From a checkpoint of a small mixture-of-experts model trained on Wikipedia.
Training: a variant of Adam for the experts, 1062M tokens, 8577 steps.
Below are experts of layer 10 (counted from 0) of a mixture-of-experts language model. Rows are named router (the router's row for the expert) and show model dimensions 0-127. Each number is 50 + 10 x the weight over its row's rms, rounded and kept within 0 to 99.
After each expert's rows: "raises" lists some tokens whose logits its average output raises strongly, later layers aside. This comes from a sample of Wikipedia text that the model never trained on.

# expert 32
router:46 52 43 47 57 39 40 55 53 50 49 53 63 34 55 66 50 66 50 26 54 46 47 57 56 34 47 44 56 65 43 45 49 47 49 47 57 40 48 43 48 64 60 60 48 65 61 42 39 53 51 40 66 47 54 51 37 61 50 49 46 53 47 49 44 54 52 64 48 46 53 46 85 70 57 56 54 35 57 55 56 45 36 50 47 67 36 59 55 55 57 56 62 59 69 39 71 44 62 59 40 58 54 51 54 42 62 64 60 53 49 39 51 47 68 49 31 43 58 46 42 57 45 62 29 39 43 51
raises: "E", "|", " |"

# expert 29
router:46 71 49 46 48 42 45 62 32 54 43 63 60 65 66 68 40 48 62 70 46 50 51 40 58 46 68 45 36 61 46 64 56 39 48 44 45 41 62 31 41 36 45 41 61 55 69 51 61 34 37 52 62 36 52 57 60 51 52 50 55 54 57 51 43 46 59 62 56 50 56 58 57 53 51 53 50 65 54 45 56 47 32 49 31 49 52 39 55 57 68 45 52 46 60 48 49 64 46 36 55 43 56 48 67 47 61 45 60 61 54 43 53 30 54 30 54 43 41 59 63 39 58 29 44 56 56 43
raises: "\n", " However", " They", " These", " According", " This"

# expert 10
router:36 53 35 45 43 66 58 55 36 35 57 55 51 50 48 53 55 34 51 43 62 51 44 60 55 58 38 54 45 54 41 50 34 50 62 57 54 30 43 58 54 43 47 49 63 37 56 27 32 45 35 49 66 50 62 36 58 38 62 43 43 40 37 49 50 58 53 60 45 50 33 30 66 71 46 57 48 45 31 61 46 64 59 43 76 37 62 28 52 59 64 54 43 61 41 70 53 47 48 34 40 52 37 59 61 40 44 39 63 48 43 37 25 50 45 44 62 55 56 67 37 42 73 55 53 59 49 44
raises: "B", "A", "C", " |", "D"

# expert 1
router:55 56 58 37 43 45 55 60 45 39 48 53 31 33 61 44 45 55 51 55 42 37 53 44 49 46 73 48 54 58 54 63 35 50 36 41 38 46 55 54 50 45 57 54 47 47 61 56 72 70 62 45 42 54 61 51 48 40 51 45 55 54 48 45 31 51 85 63 58 45 55 44 54 35 60 61 52 41 48 34 41 38 47 31 55 45 45 49 58 50 44 44 57 45 48 54 36 58 46 42 70 61 59 60 65 34 53 61 50 50 41 55 58 54 64 35 45 37 46 65 50 59 48 34 49 56 41 71
raises: " and", "==", " -", ",", " or", "("

# expert 18
router:49 39 50 40 31 53 56 42 62 47 68 55 53 63 65 44 53 57 53 56 53 49 59 66 55 56 48 59 59 44 45 45 57 51 60 47 38 62 36 43 63 54 64 46 51 50 33 53 56 52 30 72 53 63 52 50 41 40 54 34 46 51 54 62 42 45 73 54 56 53 54 69 43 62 41 49 51 57 50 56 56 45 63 48 72 36 67 57 58 53 46 46 57 51 38 57 60 48 65 62 61 73 50 41 44 46 70 47 53 56 51 63 53 37 39 62 61 48 25 31 41 43 47 50 37 47 51 60
raises: "|", "|---|---|---|", "====", "|---|---|", "|---|", "=="

# expert 17
router:57 82 39 57 52 40 38 50 57 43 55 64 47 68 58 43 22 47 55 47 51 46 51 56 34 44 53 69 59 36 38 62 39 55 48 49 54 44 59 46 28 42 38 31 60 54 45 54 57 51 35 48 50 53 44 59 64 56 63 63 63 68 35 60 42 48 37 49 53 31 47 36 47 54 37 40 46 43 55 59 44 70 45 64 44 63 50 67 49 40 54 46 29 58 57 60 49 58 42 57 55 47 64 43 58 56 50 55 34 48 43 55 60 48 40 57 45 34 50 50 65 41 48 61 40 64 60 42
raises: "s", "i", "ster", "d"

# expert 26
router:53 59 57 48 31 57 43 46 43 41 53 48 49 47 35 50 45 63 27 67 58 50 40 57 43 53 53 68 37 58 63 51 42 48 44 35 63 45 57 38 46 52 31 50 41 50 57 45 60 28 50 46 64 54 41 62 30 47 54 57 35 57 44 41 39 53 63 47 47 50 52 54 54 58 34 50 51 56 51 55 45 36 54 40 39 64 34 40 51 53 47 41 30 48 54 41 73 53 43 46 61 65 32 63 36 74 54 60 55 67 51 50 49 49 50 63 39 61 64 60 46 47 55 54 53 46 55 34
raises: ".", "OM", "LV", "EM", "iz", "VC"

# expert 24
router:63 70 60 54 46 42 52 45 40 57 38 54 45 53 42 54 39 49 58 51 37 28 53 53 49 58 53 46 44 56 46 43 61 46 52 55 61 52 31 48 61 48 45 58 53 41 65 55 56 46 74 62 52 56 39 57 68 54 47 57 45 68 54 56 60 31 38 45 61 52 61 35 65 65 51 46 67 50 40 45 58 48 37 76 43 57 61 44 48 73 46 34 67 50 48 48 48 49 54 59 61 36 50 44 46 42 30 57 61 55 67 51 52 54 51 60 50 40 67 42 57 44 64 51 43 36 56 66
raises: "-", "==", " ==", "Con", "class", "cy"

# expert 38
router:41 51 43 46 50 54 52 52 58 54 51 61 58 38 67 52 59 27 55 56 50 66 52 46 47 49 57 54 53 68 55 53 51 58 38 61 52 52 57 56 51 68 27 45 40 49 42 70 50 53 40 66 33 52 65 44 56 45 49 63 48 38 55 46 59 44 45 49 63 48 66 51 63 39 55 47 72 44 54 60 51 63 53 53 59 45 40 38 43 36 57 59 49 52 59 69 58 58 40 42 40 55 49 40 40 64 73 43 44 56 50 53 66 67 51 56 65 36 52 43 38 37 58 40 45 32 44 43
raises: "s", "ur", "ec", "ve", "re"

# expert 22
router:57 36 46 50 40 45 48 58 52 46 49 53 33 61 50 41 56 62 41 53 60 67 59 57 47 67 69 53 52 64 46 82 52 53 45 47 56 65 59 25 46 46 61 48 45 49 60 45 74 54 67 55 52 50 31 63 46 54 43 53 40 63 38 66 40 37 61 58 57 42 46 47 42 62 72 45 49 59 46 55 65 26 52 37 47 48 54 70 56 44 36 47 35 57 40 49 30 53 64 52 44 41 46 30 51 45 62 47 46 48 52 35 61 49 56 45 47 57 44 31 60 42 50 62 61 49 42 58
raises: "\n", " ", " JPL"

# expert 12
router:53 25 48 54 48 65 63 73 40 42 57 31 60 46 71 49 68 65 44 34 52 52 56 48 57 51 41 56 51 32 54 43 36 36 41 42 54 57 74 50 73 54 51 47 56 70 48 39 49 52 56 46 37 48 64 52 45 51 33 61 40 44 55 48 56 41 33 47 41 54 36 56 47 48 61 39 39 59 52 46 53 40 42 54 41 48 36 68 45 58 48 44 62 50 54 45 51 58 55 47 36 32 47 60 48 37 58 55 57 43 35 50 50 40 39 52 43 43 41 40 49 40 35 34 68 64 48 55
raises: "”", "grad", "bur", "Success", "Schedule"

# expert 34
router:64 67 49 61 51 61 52 52 54 53 54 71 40 51 55 54 40 64 64 54 55 36 57 35 57 29 45 52 54 37 67 65 43 58 62 55 56 62 72 50 29 48 50 59 50 47 65 54 42 56 55 42 42 59 56 44 48 61 60 71 57 62 60 42 52 44 61 54 62 50 67 46 51 60 40 48 33 46 65 40 65 38 60 54 50 46 64 58 36 54 60 57 30 52 43 37 49 46 45 54 61 37 48 29 37 52 44 51 33 55 48 52 38 54 35 53 44 55 38 49 49 46 42 71 55 49 49 32
raises: " a", " the", " an"

# expert 27
router:38 56 60 49 35 50 64 46 64 42 45 54 54 50 45 50 71 54 49 56 61 39 78 47 51 61 44 42 46 47 47 49 42 36 50 58 53 36 37 50 47 57 51 59 51 36 41 54 33 43 63 50 56 59 46 44 54 38 47 45 53 51 42 49 53 51 52 35 43 65 59 58 53 31 47 51 41 55 40 60 48 59 51 58 40 47 71 29 43 70 54 53 46 39 37 45 32 57 56 48 51 50 45 44 57 51 59 47 61 28 65 59 67 55 49 60 52 54 40 41 48 61 44 72 56 44 50 55
raises: " 15,", " 29,", " 25,", " 12,", " 18,", " 14,"

# expert 9
router:42 39 42 68 34 39 42 46 52 33 51 44 39 61 33 58 43 43 53 65 55 46 57 48 49 56 42 37 40 69 59 52 55 65 40 73 59 60 64 32 48 57 40 51 60 64 54 61 60 62 53 33 47 60 44 51 49 49 48 53 45 41 58 56 54 55 59 48 33 38 35 47 34 57 46 48 47 55 48 41 41 54 50 46 48 58 52 69 40 32 66 30 56 27 43 51 49 45 49 51 48 45 73 43 39 52 49 70 38 59 31 60 47 60 48 55 38 53 59 62 69 48 53 43 49 65 58 50
raises: "e", "se", "n", "ly", " of"

# expert 37
router:64 41 58 51 54 59 61 41 38 61 62 36 29 61 45 51 55 48 53 59 38 49 62 65 55 39 29 46 44 63 56 45 44 73 45 48 48 58 58 40 46 53 41 42 50 48 45 55 20 55 55 57 44 53 63 54 51 68 59 58 48 46 53 44 39 39 53 48 31 50 54 52 51 50 50 51 43 47 54 44 47 34 39 56 37 51 53 54 52 36 69 35 56 37 52 49 37 37 35 28 34 70 50 53 55 20 46 62 44 60 45 50 43 51 49 65 49 25 48 30 58 45 59 45 46 67 54 66
raises: " of", ",", ".", " and", " in", " at"

# expert 40
router:55 70 58 50 55 43 50 59 49 52 52 41 54 85 32 61 34 71 48 48 52 57 54 56 43 38 74 47 56 54 49 45 49 38 45 49 49 40 48 64 52 43 47 34 52 68 47 42 51 47 33 42 58 47 58 49 45 33 38 43 72 42 51 52 52 41 42 38 35 45 49 40 50 54 29 55 35 53 53 46 59 51 35 57 80 58 25 33 54 52 55 42 54 47 42 51 46 55 53 55 49 59 60 77 54 55 16 45 61 49 46 59 42 51 48 50 44 66 64 61 43 55 51 75 52 42 49 48
raises: " the", " other", " others"

# expert 19
router:53 41 52 53 52 64 36 54 43 49 56 47 39 37 60 49 44 63 38 46 45 51 63 53 36 48 57 40 40 59 52 45 41 51 38 59 40 56 12 53 47 49 65 59 54 60 63 47 34 43 72 37 50 59 63 47 54 48 58 42 61 50 49 64 53 41 53 58 48 64 58 48 31 53 50 53 48 46 32 46 72 61 67 45 51 39 50 46 75 42 52 52 46 53 49 34 40 54 48 71 35 57 71 40 58 63 58 53 58 58 37 46 42 43 42 46 37 59 59 47 42 58 51 66 58 52 48 47
raises: "-", "|", "    ", "ty", "With", "When"

# expert 11
router:62 46 51 53 48 48 47 36 54 50 45 64 56 48 60 45 44 43 58 32 67 53 67 38 46 47 82 37 47 64 57 66 39 52 40 53 60 35 48 58 26 54 49 55 55 65 46 67 65 30 61 39 64 61 41 63 48 67 52 41 48 49 52 59 55 68 58 47 58 47 41 60 39 81 61 45 46 58 45 63 38 43 36 62 45 60 42 53 45 44 43 58 42 59 46 45 47 43 52 45 49 58 39 47 56 43 67 47 60 54 49 52 62 38 56 45 37 50 65 48 64 50 57 54 63 42 37 32
raises: ",", ".", " and", " of", " in", " to"

# expert 20
router:47 65 53 58 34 39 56 46 41 47 50 42 50 36 51 42 39 58 43 54 56 45 58 58 42 49 62 52 41 41 53 35 54 51 49 54 68 54 50 58 49 45 45 53 52 51 70 45 68 38 58 63 58 54 67 52 66 65 25 60 60 38 62 43 56 60 63 41 56 53 65 46 59 53 55 49 53 53 46 32 49 33 54 45 33 54 61 42 54 63 61 33 49 34 46 56 61 58 62 36 57 61 50 50 47 56 33 45 42 48 58 46 48 45 40 41 37 54 41 56 57 46 62 34 36 66 30 51
raises: "th", ",500", "–8", ".6%"

# expert 14
router:57 48 39 45 50 45 40 55 50 69 62 38 61 44 77 45 35 53 64 46 58 51 54 59 60 33 55 51 41 68 67 46 49 68 33 46 39 36 66 54 60 61 46 62 60 50 75 53 51 49 68 58 45 52 45 49 46 46 55 46 62 34 59 44 58 75 64 56 46 62 66 38 43 55 52 56 40 54 48 29 32 40 64 47 56 44 33 41 46 54 55 47 57 74 48 39 40 69 40 63 51 46 52 45 48 36 29 36 54 43 49 57 41 42 56 50 52 45 41 43 55 48 57 46 39 46 40 50
raises: ",", ".", "\n", " |", " and", ";"

# expert 44
router:22 56 51 61 58 46 60 43 54 50 80 50 40 40 39 48 47 65 49 51 33 44 35 57 37 41 54 45 56 63 59 45 60 35 43 37 46 38 48 60 60 54 46 55 37 51 52 39 44 59 46 47 40 50 54 41 45 49 79 63 41 36 46 45 63 61 74 64 49 66 60 54 32 65 33 37 46 43 57 57 53 51 49 74 53 54 40 54 37 38 40 76 38 62 63 52 58 48 58 38 42 42 49 48 49 57 50 62 34 44 62 34 58 43 33 50 54 63 43 49 63 41 35 49 31 59 42 56
raises: "B", "C", "F", "D", "Mar", "the"

# expert 3
router:53 41 51 58 46 47 37 43 53 55 35 45 48 53 46 47 64 50 51 54 54 37 57 53 31 47 49 52 33 37 33 42 53 69 50 23 41 40 47 46 40 47 39 51 52 64 53 46 39 58 50 43 41 40 54 56 45 52 57 38 41 47 55 54 43 40 48 71 46 75 56 45 46 56 43 50 57 57 65 52 34 71 36 37 73 47 44 41 44 41 57 66 63 43 52 50 69 46 50 45 32 52 51 58 36 37 30 41 59 43 60 29 61 47 54 44 47 50 33 39 36 59 77 76 18 65 52 62
raises: "\n", " |", "|", "|---|", " ===", "==="